{
  "hidden_size": 384,
  "hidden_act": "swiglu",
  "balance_loss": 0.00478,
  "router_z_loss": 0.001,
  "init_std_router": 0.011,
  "lr_router": 0.000803,
  "learning_rate": 0.00106,
  "batch_tokens": [32768, 65536, 98304]
}
Below are experts of layer 7 (counted from 0) of a mixture-of-experts language model. Rows are named router (the router's row for the expert), down (a neuron's output weights, with its number) and show model dimensions 320-383. Each number is 500 + 40 x the weight over its row's rms, rounded and kept within 0 to 999. Numbers have three digits each.
Before each expert's rows: a language model's description of what the expert responds to. This comes from a sample of Wikipedia text that the model never trained on.

# expert 48
List and table openers. First tokens of list items and table cells, such as The in filmography titles, pipes, opening quotes, country codes like ESP and JPN.
router:517495545481519491516479510565452480462528463530504540428536497544452491487468508523470488502459517466529491521582451525488476525472527463496472533488610467503519479457503508490449476531524508
down0:501512478517404490530482460429523448515474503462471511518548558533511491549483488498527567523498472555502501503443542397507537542415426497463513448511465505565491511493479561495534477440486450
down1:501539503476526458520548537451479514501491523518507506533494480512457467481556502483469529521479542418481509504507468522565524522449570493459452461483506549393550480539499548492465507490490532
down2:498509473471540452510468520556478507576408528471469566475524445544487529540516518513491496460439486407510459522492442502435459514456563479471471489555529510521481505468438510502512529506493536
down3:469506467489464473490500488457433538467493438519488383522464491444514494546498498496526554511418490558438495478490505523497511446491500545487506488473474496557466508518514444491497514507503442
down4:554491480527466493508450531444496424507492499519510527487432558530490528494446452528463429476445554562564531453535572488509533502536446442482495494548512415510471534516552557514487494494513542
down5:494538544504536436464471511591488527405510539533418484473389595526479443509581483487448493473473540490499426470431422464519482469537487499520432572502572505469481486481517533487577373521529495
down6:441486486535514465410596550516506474545527519563447480462400524535477472477502442550488504517555485493477494500521546471535491519512514511597491500477441485503477531489486446491495518555526491
down7:473466474539483540506517543498489506450448507424512441551499470538508527447542529469560505520495516484499503497429509544552456546443535509562497531484508568515483525478527505458476477512544490
down8:499505511474513557452562447452493537518555467539523454490464550547551505499567458547533555437529458480429544541471558526462506541544544461500508484457485532552447467482484389479492487474482480
down9:489459452545515469507459475454460493523511543471417456492487517492516489421490485526457517516509475531537452526470457498440461533524490440507518495540516462448520493464482372563549475494520557
down10:560513536540522525526531500577459481463475527398497410506503492489545500504496507480545580452489463459535463516469490544512471526527478515436479522477500492513447469406508511560509465519571516
down11:444449462522567474494533466531491430541542557494546505554508536487543484511451507491521514505439467493423581517486507459498479461449526489489503459460531482531505513464541480493476490523536453
down12:509530512508542475519505452564546551491616543507510537554541561594496513606541461511480487463438520494513489477549447501457447468516519528554484467499492482508463462520477481522531500518511459
down13:524430540451497446464477468485493509488441511509498499508492528455519471492522536524504475584471534536516555487482493441442517508508525451487473510490540466474532521458450413452405445497512513
down14:481523486504512490458560522526497490504440512565467417569491501403547421514473536477482523588451510460534481463493474532520581512494562484487436600560548473523487458507502465464526501517549544
down15:438501536518455512455538500518507483577541451494543501512431483438497483514533508466521525557478481454525415510591452556548535465491460516470465465543513521469543538501480452487479477518490466
down16:546534482486457491520404529527474533522495446484567538426447465464467472500438544509482511530490504482460505522502499558508512454414494535475529488472427527465551501495569559467510585476455570
down17:513540520533493554550512512503494503483543486481506478466465530445501507491465504501467480452520486542469513567536447549515506525544508455517489568523491496542500418479451447501492431550530509
down18:510467504534499514499500501507435525497463481501460562479462535522525488570489452463467561484511526432490525479568488536611472435551488472456491465470516522543522553495574507478538506512515509
down19:500401514470493492533515499550474472490495472450568545554496496509509505506504513462520424476530443555482490555488476548573469443478498535482514514534507460516455558516482507498452526466464479
down20:489520525533480539464522482437424478493491466480504476485523503492495545461565457532531534539501494470456482536535498451462457583500498474561545456471531515489552478433488470495514534481468487
down21:528530499528572480476495540473511496490473591490538439499512455507478485517466455482520522508466539462569462511516540505504554551528478445566471558516460455511506481411429440450580534589516497
down22:505426503455555466455524485539522504532441579471525430569554467474550511515527478519530492529493533454508446529506523499498554468536496515524429628531548507541512466455483491536546497535537573
down23:534542511462500614521513541528525459508488451528406612421509499512505509455500509508481545498518476495505453504545559551521490522473490478484532392494447521466492502602554492544527512593534527
down24:485442446565477481510475503538511529429464491511468428596532398452518502523479506483501532483484470474428543447476544485587465461472489475526470527509490463542476575487513416490419485504504496
down25:504564458523467565492514520549499512460488502465417541490445515490445554615461509462504543448490511498550508525535458479575509449502398508454536512554455532535471518474527560460535483501432475
down26:498480473459426500456515541413493497450472442509546519501510474458588453499498466435471469545559530526461486468473551497474524536535462474475569508525478554513463561503473474538566494478459538
down27:539524458514502502554456522478521413510524497479577534424518442440384461459457487486496504456496498452502548537496475610509537455484493468433472495509493503495515476414502494500454476503496551
down28:564459490531560481447526495486506545526473501518489477531510458472517486467489453506556459549438492551474509467440592473460505522434484465595528558534555470521445487419511562452472584456502467
down29:525484487523480498503469483508565522452480512501483515523498515495565466529511590533522471512522487505496486442437478518489485461502614526479515542468496473504501579551520481535512562455515554
down30:593552382499475510479465493442579462483490496502542482473550480405540486525480496480451476513440478445485451493496493559552575475468385521529537516546444517502511507514462585529454526461509543
down31:427522439437468575555565500445495523495531501518448524449543481504445577432463554467491469520576581492585546479476495469533516480566553470460487489418525583456454549524492547537533474451603523

# expert 32
Place names, possessive. Second parts of place names and possessive 's, such as New York Times, South Melbourne, China's, Texas, Boston.
router:475547503499525494522530625522480482474542470510514513485536468513484512476484503493444472566466515442516475547530544526474492463462505481512503482454511522577515523544547523533508515496507401
down0:508501543550426481504519494467537405528478491517521484482546416490499479500474459523503555488511441477513532468483594497502475566471421514544491453469475477563487501529439559542555501495569502
down1:552463505500506522441561529519520526436449447552445553471491473499510473482550514546463522480468449403496538516563545504561549534509508588460489438537541471466456527555475495555541476574467479
down2:487563475526467515510472438508515545553471519481472489479499473515492510507437402495437453529443482441495501501522438504458523459491544491465456502541508524492511501589542479540480453526517524
down3:459511551548456433503514476422489518488519510494495451540443541506483518532526471501533498550446517579464455476391455477457459476508528468489540537487467547478444494516516504425486517400505467
down4:603524494535454504536489518497477400507515517496497415525457497463519556517470446502472468496480506523547515498523533496495465560506443435479537508510523509490496465499479519504521518489476559
down5:506513495442464453422498531497543532479540479522465540487496573528455456501550501459460427442499592486515446466546427419457564440494519531489477479547524435514481576455497497465473410433479469
down6:447461441461478456441535535532553429572465519576456537495509496534458412462496496563510509610561458508401526471511491466536498535522570517593481443494458528461442520422497527481570518534521481
down7:496435494520536544472573589500501520506491520501496478459514496453488548529537531479543466494531510451452576455474426503546474546469586512485497473469463533502444501472512450520501456529457478
down8:484444599516521522473572526454480534555513532529514508511441525568487478466496472563503461423498488536496524517561527504481431509530455532481500528510479488518412495534427433557508520439527501
down9:492512502515498455507490473470522487572466511481476523525532499493592470506502505518536535475434491592519482505496508554449503547483486482463446488630528465501450497512507420512469487554509516
down10:548507512544464566554569538547468491471504565435515472479534469452518550517487563454514459501443479507460426516496492509447531533546547511439517522489460477535450480462513516549441514517470526
down11:435542472487553468465560480462446479533540564521542506494487577471506483562516523514479550462449430482481576533559468495480498483442526452449497461462538474543473496509542455521499506493535491
down12:479440502432464530502526492532503563501526508491501522542543625531548558569502519491501415499520599495462550452524471494510508468465636536467569479488489515476460537524459460492557494453483426
down13:522452458506437486501482507489517531514497512495491520413521528466545473485470520501506483606475575479538564447511526499425525446464521396475554462441508481465591505544461413470407485463443461
down14:483475456471508473524582534602473431467467457537472485526396590421512475555539528510440479495447499477483476434524444535530529532511565511534473575503510482520466490476500514507476591527516549
down15:447473462503495515467529468555528553485515470521477468469501500512481415510571546519547491561503502430490485457453438494430586535449589546433418517492496493415473442530506476517538550516457525
down16:503566526506466495492457541473448513545465453498579491462441457504449506486430552490496604522462482456485494550460515588517515452487464503506522454470440530490589528484545532453512526476503531
down17:476494481487526617454519535474540552517617517512489487456520554416466507558495495506463480554501437466473497561580522428407539517514554488493458514506459522557530468468471422513484448417551459
down18:528496550533477531454528498504518571435522465496564547496508520562479504486516456483460543539560515457527511475528507464595518451517468521511528508441454520583475525463500544482516483525539550
down19:531483540466454536502556512539477493479505512457538514493528498510529505534488499457426403485530490527476499523513530538499531473497478550438523493490454423511485589514473503527470507524455516
down20:440581532500411564456469523441494501521458420445433524540529484492494518477568491507466512528554557445461521511514493408497495522497481522492556476495548575503500537528495599520521539501456485
down21:504510490483469527526541527518574524490511504535550493457473499496476487575517486504484493543485540474503478493541479440459576580521513455518467481517451485480482519400431419473554542554470513
down22:491402475484511475484508514573519492488479540448490450494508495514513488479556491519508471503536539437486442482542515486521553530544525495523487578530496510554462459487472524550513557527450586
down23:525421564532486547474561507504499470439444463497462514432541498484508471513495521512475527530500478477464483508444575470485533521471523439557534473531459455486511530542475567511439506575524545
down24:500530459523511485489472455506532528448562575547431410525508446511491447492503559472447515514485591493483496435506490481486464497503476447544443485467499468514447512540550522445491543499481558
down25:473588466498454521490494520510513494486520523508484532473522501569514475492459416449440551482543524530540468541534523533556550466512440512519516468500511528470506496452511510439523496476468440
down26:464519475525518537467532504481510429463509481548569501521472450496519482534538455497448479538599454483472440561492539495480536519587491529497583525510417562468457557476457492500476534508491530
down27:503538434523474469501435529529502423532489469473534492448530431483437449427535511505481566480464437463460508558500510546502600464506484464491466483532479546540550475423521502485462454526530518
down28:530450433543537503482483516536518549470493463503529497485477471487486539467478472484585547511514507519486501499430576498516500491407506465637558478528473485512482532462531519441463541450473491
down29:524461543565509462508462474495596531481459502460451538576467431547533531524522538502552425480498475465498482465425481535558452492533583510484533492472496528458449524517529541571475570551504533
down30:554532432508512495427484496419495468481539522550502439485505515476455483511508568482470461557487490456455455521444496537530562493471505534497515510526477514467514522518486577465470563493508544
down31:486474530433534493522534509519515494527508494548445543422511450490379557467525530520525517558532517528538584567517519434465480493545518490536520458503490554487447499494562541409505496444613496

# expert 4
List and table separators. Separators and names in cast lists and wiki tables: the as in actor-as-role lines, pipe cells, blank cells, line breaks before headings.
router:502453518453520442541498552578458484472524451524516518452499432517424518493484418549471483548514545493483487524519476518474509432486474521569509534504544507452521465550561473533402392523511476
down0:508499499506422526511528553510511425516420443436417554523502507563527471502483506502498543510505445494508486492504542395541519509455430524523526484479465482477506531505495526496581473480543441
down1:557480504524490489456550498503473442446494499570503518546541503521517398482550488566492493513535527468495534544546534517538522537520561528491490441542523517413442482605503517520538480505505527
down2:523520472519494563477512501573497488583420528493494535468528460547546490500526469500494490534522452432477456502471435566441469507462551492479500512431505493512461513486444468597542482537520535
down3:429568485573454419518489494416477553443455512507449419518400568466464501524498466557527517546463468607506473420455475448480436412491510468501507483422462586496460513503494488434494453436456431
down4:539501495496475532474492446518550449485486498535528516520447550467422563485521471489411478513506546497605513471507506454500502529524516404533513490547543446502512539488548541523509505550507496
down5:562590541543577491464534486568516523560465497565431497539461565519540496470510528474413489448492489461533473458524375459531476444498497517514448582520498463485463542486417485508495408530515511
down6:446395513536462475457563514505476455525492449501428552494435519596535469481516463588492489513527478533436471472510517467511504496541492528582474482485454537448449476468481534421456521471504478
down7:471528447565465513497461516514454478478450504508485448498504476435510484518514529527534520458547485494464529449552492552503492573495464478499447523551489487501469502564585534453426435552467538
down8:525477508509500515503460478437512532538551571513458508508500518559483441503548550541550504466516469469500539480503528466499488485563514536529537451559469560552448501558484516521562510476532535
down9:489475474496457442461500505465524519499470540487499510497513484500552441390558502475516519516447472577508528517484437510506474489485531479502487536549518489467505528536444391488453482510487509
down10:563561541518506523437562502629428500511493510455558410501512445513550437494473517425533484547483444435479492517514473565451468523541498531422517559466486481499478471471489479553482516526490480
down11:452509422511482515513524415528447462530533576481574504555490563477544533509535514442482544481468486480421537558487433542469455471441526450501584456437486475521470538468512472474506485518524455
down12:537532513539496597523509402535486488451529542558460471518495519529512584555538457454482480521500519505579455485528440534474416497485555488488519489437482468532461486485442472501553536499534457
down13:510497466480496490447477537503462500509467506584507488534563531461588431507487521534502507622510522548521557498515500512489508522480523374474503493484500482489529459473451452474459434559458516
down14:479479501451493489516520516533527448500474484513499480487479527492539495475484506537480505466480487455530459473566480539539547547493522550445485500558462490499428541507469518505523505511504517
down15:483451544585462490422528545497471476561507472527530483545452505541517417454517629549586535541518485421535469504481488552518533513502512510485479485517515563459528499492478485543544533469505542
down16:483553442497474452486468540506438525514487457495534453463440485463441490520487536509512567595419524456411528510456481550449526451477509485503520470453451524484551447479527525444526554513463509
down17:548511541517500602572518533484497517493530462528524499461502522427446549519405516492471526539540455513481498574530463513479477522569459477506436502529497523493554478447530404529487436518558516
down18:529470518487535538470593463480419514435535522493521550537453490446498478562489470394479500533516509478542521503609431575560553442487476511561507476489497499551477598483514472467474423542556481
down19:514425508426453555525555523526472493480487495457547521476534499491526519532508471465445410472509489522487540544469525521491558454462466520469525445520475467538456621463474481502440515484492491
down20:490524474540432517448460537489448455467505461505454523543479487520526486439607490527512495523527513547465488457569474404483474525483487507524568514491570534516475467510465545524520467531459528
down21:558493540471511575526476512495556477502481561486583510476515451562523526532455465482472544520418516462514462537482491504444495607536453433550483488509437478495516519424468447401520599505462547
down22:493404494466493493478522490518545492535475554502541472515560470548560463483478509542525448480525501449525443492563517510541528510547507498512463580518465533529477497509530513552519537499485626
down23:559562522530442538490460501441482495479463503507480486461472469511485529519504550512498574492515484505464512500467543531468533545471480496485564439529472488569530511552513557538553485554492498
down24:498527460592476512504533495452553574443521520591432405551510490496478479485441534509453530492487534508492553441485501496612524463541526489503529459483459549538469562452499487455488526498472528
down25:465484492560472496482480558530492472433455489494436550534483504474511551542472483502504495527537487512522524505528480481531474432498392516450483530554514555498469458511470583443561503474447395
down26:484467525493481522482530509468554472503494475486577480529492479517522452563520482490530474523595466465506381540489527480483520528565511521524563477591428565492401531427540487499600511457484562
down27:485546425551489420494432529486525449445515490479521477433527438441420459465529482501510605511480500435401557504458468589499592459508473450461476507459496509486510423443484514515462473532498502
down28:525451477525522530446507552491536503515492468500492489496497453514478486436501531521569490504523477508482495512474595457497456588506490500597577476581524514469447516403533527446516596436481552
down29:450495532498455514479508374495576470528564502492498507513520467492541528513494536532496441479491455498524504512464467496547455489581592536491485521427473449459501557509513467537467576445559565
down30:536559454528486443463459537393518462509499501556548501500545470484494458502518504501473478512510449489477448480505494505556565508525408558445532484523452556499485504526523590463471545520495488
down31:473467448465477501531498499447500476534484522519423550409450475474412624471496463520524481488556472544577558548451563479492480484541540450511539457467506536465419479432554541431455483438564559

# expert 44
Infobox field names. Field labels and country words in infobox-style lists, such as Key people, Occupation, UK Parliament, United States, U.S.
router:517492513500447486495491523522522497482557516477507551456512463537497498341453502485456483498559510458465418508498489533481498528483586474495450474481471570448545490571498474549525510558510461
down0:553434435532453551567499556496545510536492485436381526512493559561501485505476449518491578463516470508502451487496548443557522509494473499520513462575458470534448498486455534496534448478489493
down1:548540532514538546507467507472532453454500548540499501520497454473503481442548514576442491533503521452503504513549503484562497550470492541448447554502533496440485504559499519557575490499509499
down2:494516458480527483497445499505529569595497517482480565481535442497488541462504481547502449504519537473493523506522489451514505487446520568476454464535558520489460495487495495567527470472541559
down3:496524506499420418476518479465456541480495499512555448482441556480519521511480550518506545493443442518520465508432450502483526483432540446509502443474500565502468492494482475405468527501533463
down4:545464547487483507507493564469490410468498483530518424528443495428461506497497479541490434482492519518558537502550583514483569514568503434520510470480519513460460537551490496455527510464444579
down5:513542524543521475453516450566541525494528543552418469463445583483567410475525504476472471506512478411554469493454467520531510548516529507541480501505475497488454525478531453393418487534530496
down6:444412496542509472447495583490542463567500488501470528498492526553547502508463491587510505577522480519443507491456478461549474529402517493594458478474430543466442465466487524467511544490517492
down7:488487493513499482438524511512489506525468552529525452466530472484510459466529595516544514493540423397485507496465490519532429593480528515493415464472499568472477541504561454444514511528537499
down8:540440509456471501505487475477517571525577526463533494498500506596480523498540484536516454442542515519537517481555520526564489529536544512491504477513453528491419518490459494548486500465554535
down9:454498484547498499529445484477529483496430513447503447553560522451499490417507503460491478506464495554514482438532472488445500522419538508507460493583483513505500524533494432553555463505539580
down10:520507542489542542471534474518484547505554523479520476532518461452457475471469549459522441517465469474489440488557528519414531559534496531469506523500474493494489501461561515525420483500512606
down11:424521497453481471488472445506436409488517521503498511505485494493542502597432488439503579502457435500412497524490417507481488433458488502505519485489514464486492557523496445475534499572534439
down12:524490505498494503513521453548529532527507534516481474544531562507529529524571467487516449512544536495521513463553511492501467480509594518501547464438453503529421467544442536471525464454464482
down13:502441461451474467506485502472415512476495459518425518485490548462536445477469528507483522583497523499512557524512458488517522460511497443554536456471564509465542499525490487486417440532498479
down14:485493448456455504555577511521462501471451493511423450509473521426502475555472549451426488493461515469484490500472487495514501532513542571512514496486451467427467534490489469471470536471497572
down15:481449519532517492432527497479563495518557491512502410594468528477506453393472525603609482503528494458541470518486453544510516504447528533526431506474489525418461540530461530480484527451465517
down16:494524497510471431515462493494416540508470518516554532440481472489436526517407536419501574564446463433434500521405521504553503468416466517486518461497437472461559442517574530452518542526473531
down17:560517508483488544524512485490518516486572498503555491468508510483503509538400495468409556490530407474470451560532484579481520502536468472546458538487499510529526443486490481580506461517531489
down18:518525571530512588466547499512506493494491519492477501537473518536534546582532441501474622511539538394541497559568377530625511449494523437505492491437540605535502490511570492502406470535504554
down19:473458490485505514534509544560498502513484463403545483457487497502482525493511452481478428467487502485493507512463514519531496458505428519460518492535493429520479573491483494588514491516460449
down20:440554534477397535447484484454480432525468395448430523479540515453490475479524489483489527507467507504481482526513438436458475522438513439557531497489569565532543534582502537487524530540491486
down21:523485492525543489504492545523530460494522563531613521477487481558434465509468528502520549550480473427509511530476487467544545591496476496563458443507453512501482516425485442434517562563436526
down22:515441525471569404442551465534533498551469566512597474535511461540527474505552461526555515551526527466475401551491475485500518540525526559516441587513541512513472489482487494498513525534466526
down23:535499548484543583475557500546469497486484459519469467471547477485488521466491557529502552467524433459432505561453563499502467543486484514495503500467475538387518522511528484485552532508510492
down24:516463459523450497495493556589442510514455512535475468565502413446579473505460542469479458479480501503438477471498474447534478494494479509539520477519494488536450553492514464491443528514429524
down25:539514450523517492473490512560454498472473483544457487534495489470502548479439468483514500519508496481585516486526467612501531471529430495510527558511476513513547423495526520459496571522454440
down26:504535543523511507478503558450531462489481463545557505541482535538521516524591511504560494539623498485536477522446531525520549545572545594461568507527442498495427531425506505536514462492468549
down27:558499502544519475553529503516520430573543508509524529445557438434444500433523520427468577462473473403435549505472547584533601478497542492432520456499477527498484488458434519525428516481500511
down28:546461461529557502454494500541499512553468464553514479538486412534515487464524498564612450513534451555472514517462570471469453552460519482619501528568508509525431500400526544402460571482470522
down29:526490457608424487486518459498539542434490506460495481486508479565549476544546533535483452499462521509524488546484462551538441502498568499452523545447475465514515517509472506523500553479537500
down30:543582442529514549443469493466525505552506509541547446519506531463439428490545548497452462543486474468518454540487425529536558488464508580471518546463441542529508548484446623500411530550458528
down31:475516462496473546543475570502487468544474526563458569461494516517481631424552525525511454496607540556587552555463509444499484545574566540441508504449453511465439505521497530499522462446545514

# expert 28
Digits in measurements. Digits and decimal points inside measurements, coordinates and times, such as heights in m or ft, plus species-name pieces in taxonomic lists.
router:529511514462554507527462512539476486480516537474549566500511496566456531503476461488474492493475459458496465521480467515459494515484494503557533494544550491528505561560489468456409543586538535
down0:424492499502469483498482516451568499552510504450537600515586513583540488557526467549480510469508444531519493519483544443501495549461461471516494562514522499502474472511464508464518440530504524
down1:550471526548471504553494554493470499450450484489464524441531518501459504451575544530488471513514532449492480497499519534571498575496515527469475502474504492421481498545538481556498486503532534
down2:484530508500573496482475482506553489541462528486547504475539442532493540501490493553535489523521524443465497506448468493471475482439584504493447488535565519494469523470487545533515496521533587
down3:469528505552470531537523451435494530442501504539453390506479514466454529480477509487520457510426492572516473418509446430450483438485533497467533510485459577485425493469539505491424559472493438
down4:586481509470452494518494489481498446525510472519516503550493567505446523535485479470463452503459573517609517454628579490491576551554484462524478549486521477524479511500517509482494523512570543
down5:539541501523502526463505457498562572474521471538431515454474503517526488480571536397450444478519512468563479469501506472513512501463527521501531522500516501529409516514529507497485441475525525
down6:440436527529497471492570510489503445565483496480484537494475490558502465484482427532455460502537535502426502539506567476558486500511491544532485470518475486448452443494506511475433572472533486
down7:489453456482512460436532506529528579430476514504493459483507524570524504522562514469551443527533522498461497488483460477560483533508540540512463508487512544496463532422517483472388454529520502
down8:510494553543459459503509494498506532497558464455488555496492557575506529479496467527535489424480495526507487512537534528556450494531520524501526510520531513492374480549505461486574522479608478
down9:454467450515425499497480472486444502528496555503510399467509453451550532416524542507511521483521515477459501492521498547467485560506495498499452520603461477462406526547494412505435415538451517
down10:594525518424511514508529486630436438516484507455521450520518480506497423503505520506561491499528474483498484530490486591465515579568490525422466518468444464518442450455532555559440522520535546
down11:454468459473556542503541446512478432557578576494483486500519548502553486484502557470470576489453446476518551540521450538540461478492530463495510502472482460468480534489476439518503462527512446
down12:522494535429463559506484479556490611466542502551472505539551527529514494539540509497443463507475509513520512475508513480493409485475591505540466516469557424483501447522503529518515496492520446
down13:524476522492510479464482459506411468484515460525488411455468519434522486488511506490484497601530549496496525554467493528460573471522555464474505459412519468479501543457508461426409492494513450
down14:513489487494519400426504509484552501537489476528486505517462537494578452557477554469469498569460439469444501503491470514488541511512587484507456512542532534504526507508500499478536518477481482
down15:449462509543465476384502456467501476535544543495538488607476518515545470531543578520607550556496473470563413537428475596481504505466498539489453541553523540514500514480452559466488505476515486
down16:478511461509515447455464551542442535490457509476608461474476464510481495507468531543477503541489492432443503548450478549499484484474514444547511478516453522392572459502516515413563520543496527
down17:519574469512452623592523503568469518495506494538502492476470523473461570492505494522466510444542492531534462513539462499515465515496522543509481551454443511537495473484427472530475453498519523
down18:479469585508530524448532526433514517507503512538534553474470570458554532537527422463504561509521524396507526478509525537511499459494482488467490527468494521519491513527545508533532478430498490
down19:541467496453501555518469506516512491499490488488552515467494517499537511492527483438475457482485476536468511505474487487515509431446530569491540461477549494539513581493489493549428482527458433
down20:427538540467475476468506484405475488502500481419496536516517488467533534493543505541550541456525517515513518510511554415509460519511470514502538459538589542478497525443418560519615478500453552
down21:531533505536541522473493492466584458517484562494526493473472462513439489564483463466504518568429463454505486525475465521447512583494459445512472491467443459551462506411492487442537578560482449
down22:498445503484509441471510472526601468505478564434533495554551462535542459526501517548513495552508510451493441513522529485529549484558520557519462545519527544525499501420502582569513554492507554
down23:532515610550469581539565466547472509425508453456405443438499495526535516475506542497475532444521546478531436540522520499486474576624493487485508445500473512480453532542496480568518494530547532
down24:525518485574445477506501466469532532391519502536348485537505481472489536509445493494472436514494526536522534442527504467533469417505477544499516505471547533522473579445505490510450527472547485
down25:514503440485502525510513529555523480503403457562445612483501508483467502581427433443519571475517526473533530532433487500481489462471416446455516515501447476526504522508522527487484507435459386
down26:510511553523403491416485512416605470512449449455488529540478520539535414535515469459503463553586447508530415514496548521539523505548486515472507515514500560510456519476568537530562545485499519
down27:509548437557458535572492516504518484471532511485540461457545418427435465464534521457500555477447484444441507496494447587541524481518524442507501450530476520500499472426549489518477491506496533
down28:545520486504483521390491492491547511547497476514454491548498435528496413454502487497534484565520487549473504519454581512451471530481494521551526500549493476505454486462529591487518610449470519
down29:518488380513460448503494441487579532479456540456476482514477458524543599513446519543506460457487488510513535493520491545527486456511623496499509534485505511465563503457517491520508518400550443
down30:541515451556444521435488527450502484444536499527568484471565541486479419512538505481425475532465482451510345525530478522557547510518406524508538501544455571468537485482524555528477550504493488
down31:463547485468515512546527487504481514541515489538419535476522480521457590480472511493505482494501514520588530493544437399518458499507556487476466496437495522476461491513482546474553519498599531

# expert 33
Digits in dates and tables. Single digits inside years, dates and numbers in tables and lists, as in 19(4)7, 20(1)7, 10(4),099, 2011–20(2)1.
router:507531510516494594494493500531449475458530434533497429407436487512462438473484480513451472422443485536520517554505446522489515481473506494477518510526440501521560369452515523541513452547514552
down0:451523527503449550549452485520482479458467499440488535555517504524443537571440450550476582503535461525482451527421572488497457541430442550569503459523493551511490494526486516507514491507555481
down1:481521565522447528539478506522480464479485460518482472468550499553474432488507483541488470537531526502504524526527570464537477552530506508545506466476508517429496561525532506546546544538504572
down2:540494437486544489496537455500538532550474520506483468466501481532543503530475444469460424516493460442520480537486434515456501476450544508432523481494550550466437548526503553584448465508566579
down3:458519445520518424481498524504457523532468474478564440544476515504543506558542506504520509477453436612509395475466441501465449476510500492555499506485444519515420481511456469439526530467433486
down4:552414511483456465521496551505498426522481485476542518531449489509508455519552490575479451474490548575638479490527537465447541537505436450509455511553503450520448465446498482542465469529516578
down5:455536501508562431473523445466597491513511525530471497519510531487496502462577532442482506478540489449562447546501464470501536534474494508454481515471519510461395644503534515459461475469553550
down6:437438470507522461461516557535569502601470492508488539493514550565520458540468504532456491517524487515394526498492558394521458504477491540576466495501457513461488478448478533434479475515494458
down7:487532484537501488431491532471451468486442525469561430528567450580505492522536503481525524464555460480520514496440453510560467521505509491496408458506476524453469452513459464517473443574587494
down8:520489526482398520456492512478466587549541433444425483530529515575539482474545513561578478452521515520474540497465578504502425545563502525522545489535475541497467477488468477514557553482530490
down9:450509521559432474484474489476529523484464536499403491522495538500545511460576520526459542435484471526495495522487470418503470542553461501506469490638481510540502523514485421528521451550524552
down10:576521526448542518538522466597473501513424529463521485481466443497487527479513484433537480491476518478474440517535469529465510516475533500411505555454464507523493523478530575551474487559560544
down11:446475445532521471480516474476446494492477563501524523496507519524476481492522582499500522492497499438478506526537451468466466496516534480453503419447500448515457554478531503525537510532527451
down12:519495504440514543455521435564464537506516504529499534499552503504549537545508480511500480504487516493537474518499452520555426476501562493525495485464500450496408451472405535500541526495442503
down13:495509479484478500496490482535447439427424448568538514525484570501529496419519560512487501549532616471541538497571490485482495466449530502487513510521543475422555486560512425450444463551459468
down14:509503457450466496446520470515537503480478461520524511486466488454540506511465559453472493577496509416497451470510489537542552531472600540486501530491479514440473484495550503516491537451516512
down15:472473575531503474445515477444481538560497526511521505551528473495525445478501561509530526488512492463507479515455473517483503482481499571520495512520510484512472502510416547504475574498467536
down16:521496490512500509493475547552435538498451497527528453484426547474488460518492545533495591516456500405472504570484435551503496480456500481548494498474478518440558405505554561463530525534485516
down17:510502547536462605571494534543473554450541483491501500553425493484491546508446515546457498519525367489474462608520443493483472555549505478551445503523495520512532489501510426509419493484494503
down18:535492508494516510457603506503419519469525514492478538470490501456529465546450405466419471593503510459528488510540462575521539439513466450462517506457539520538473506487551491506397484483495528
down19:508483538412470495493533519538478497472541462463519529495537512522551511553547489520513457447501500588488562515502506491534496454486467571549526469534532440514491562504476514481516507533452454
down20:507511518523423502460468470449481465546497488464467534546539495480555508497529465510511498497485536489504494556549494445490447540460488500509556521522577465495537480494522585494508530508458548
down21:493530523530515446463471505452611499505517541540603493401483412540446524509479475432495492553472502434488462524510541487452546573528445483541519480444439474463506504366479444477566552531525487
down22:546445475459544478446559484473565496517495581462522494497556421494522505480488493496469452556524561445537478517567527538536586467538514535455509551521505539514473503431440452603478538469496533
down23:535548532494504571567527476580434490446466498513443488437482478525495576483525501444479550495543466507545468520548580541526556552509474486587520447495476496480495560480543503622547522557529519
down24:531448402546504515453507547538517507462510516517502500571557455556550445532414521493458498524504505498486543465446570532540461464497549464518480401463458441508432533468456467463510502545424514
down25:478555465476511561517498535533497481426469443518441597475515484420446587511492411473477507499541552522535512503453555525521494490502441515460535564528487502494471478455505517475491508467488408
down26:467490557507480511458530532426571456489466471494514513503468488489519495520557469516498499584612469550516461508483546536507513527559476515493575543505491552520419543433480488471539450456523511
down27:531484485566498484512496552505514456501513554509559486378503499437459442488563510489485575426496409439448537529519484537503526446523488459465484525500507556457562483471512494503498471539490518
down28:517513496504529513445514496484502551526486473538497513548506410496452516437494486489557479502545522524443455490496546507447464571492513492580528516551573453504432525457553558408444600461504528
down29:484479513497470462477501452494580510446486525419560523526480472489595580533501513491501472476454477493518537525431522484579499481504633560477488516476482517495546521461496501571536522466579542
down30:549587429498502517428497548399530482471507539578591469514541498444486412507462536490471474515479488479488463540458481513529591524484414546470507564532438555492521516469472570486431539513476535
down31:488494482443508535524554516488501513517515548562476508507521493538424572453498512526539590516547488499569556566488474409520432543485557419472539505481470556436439506451492509473499494548578479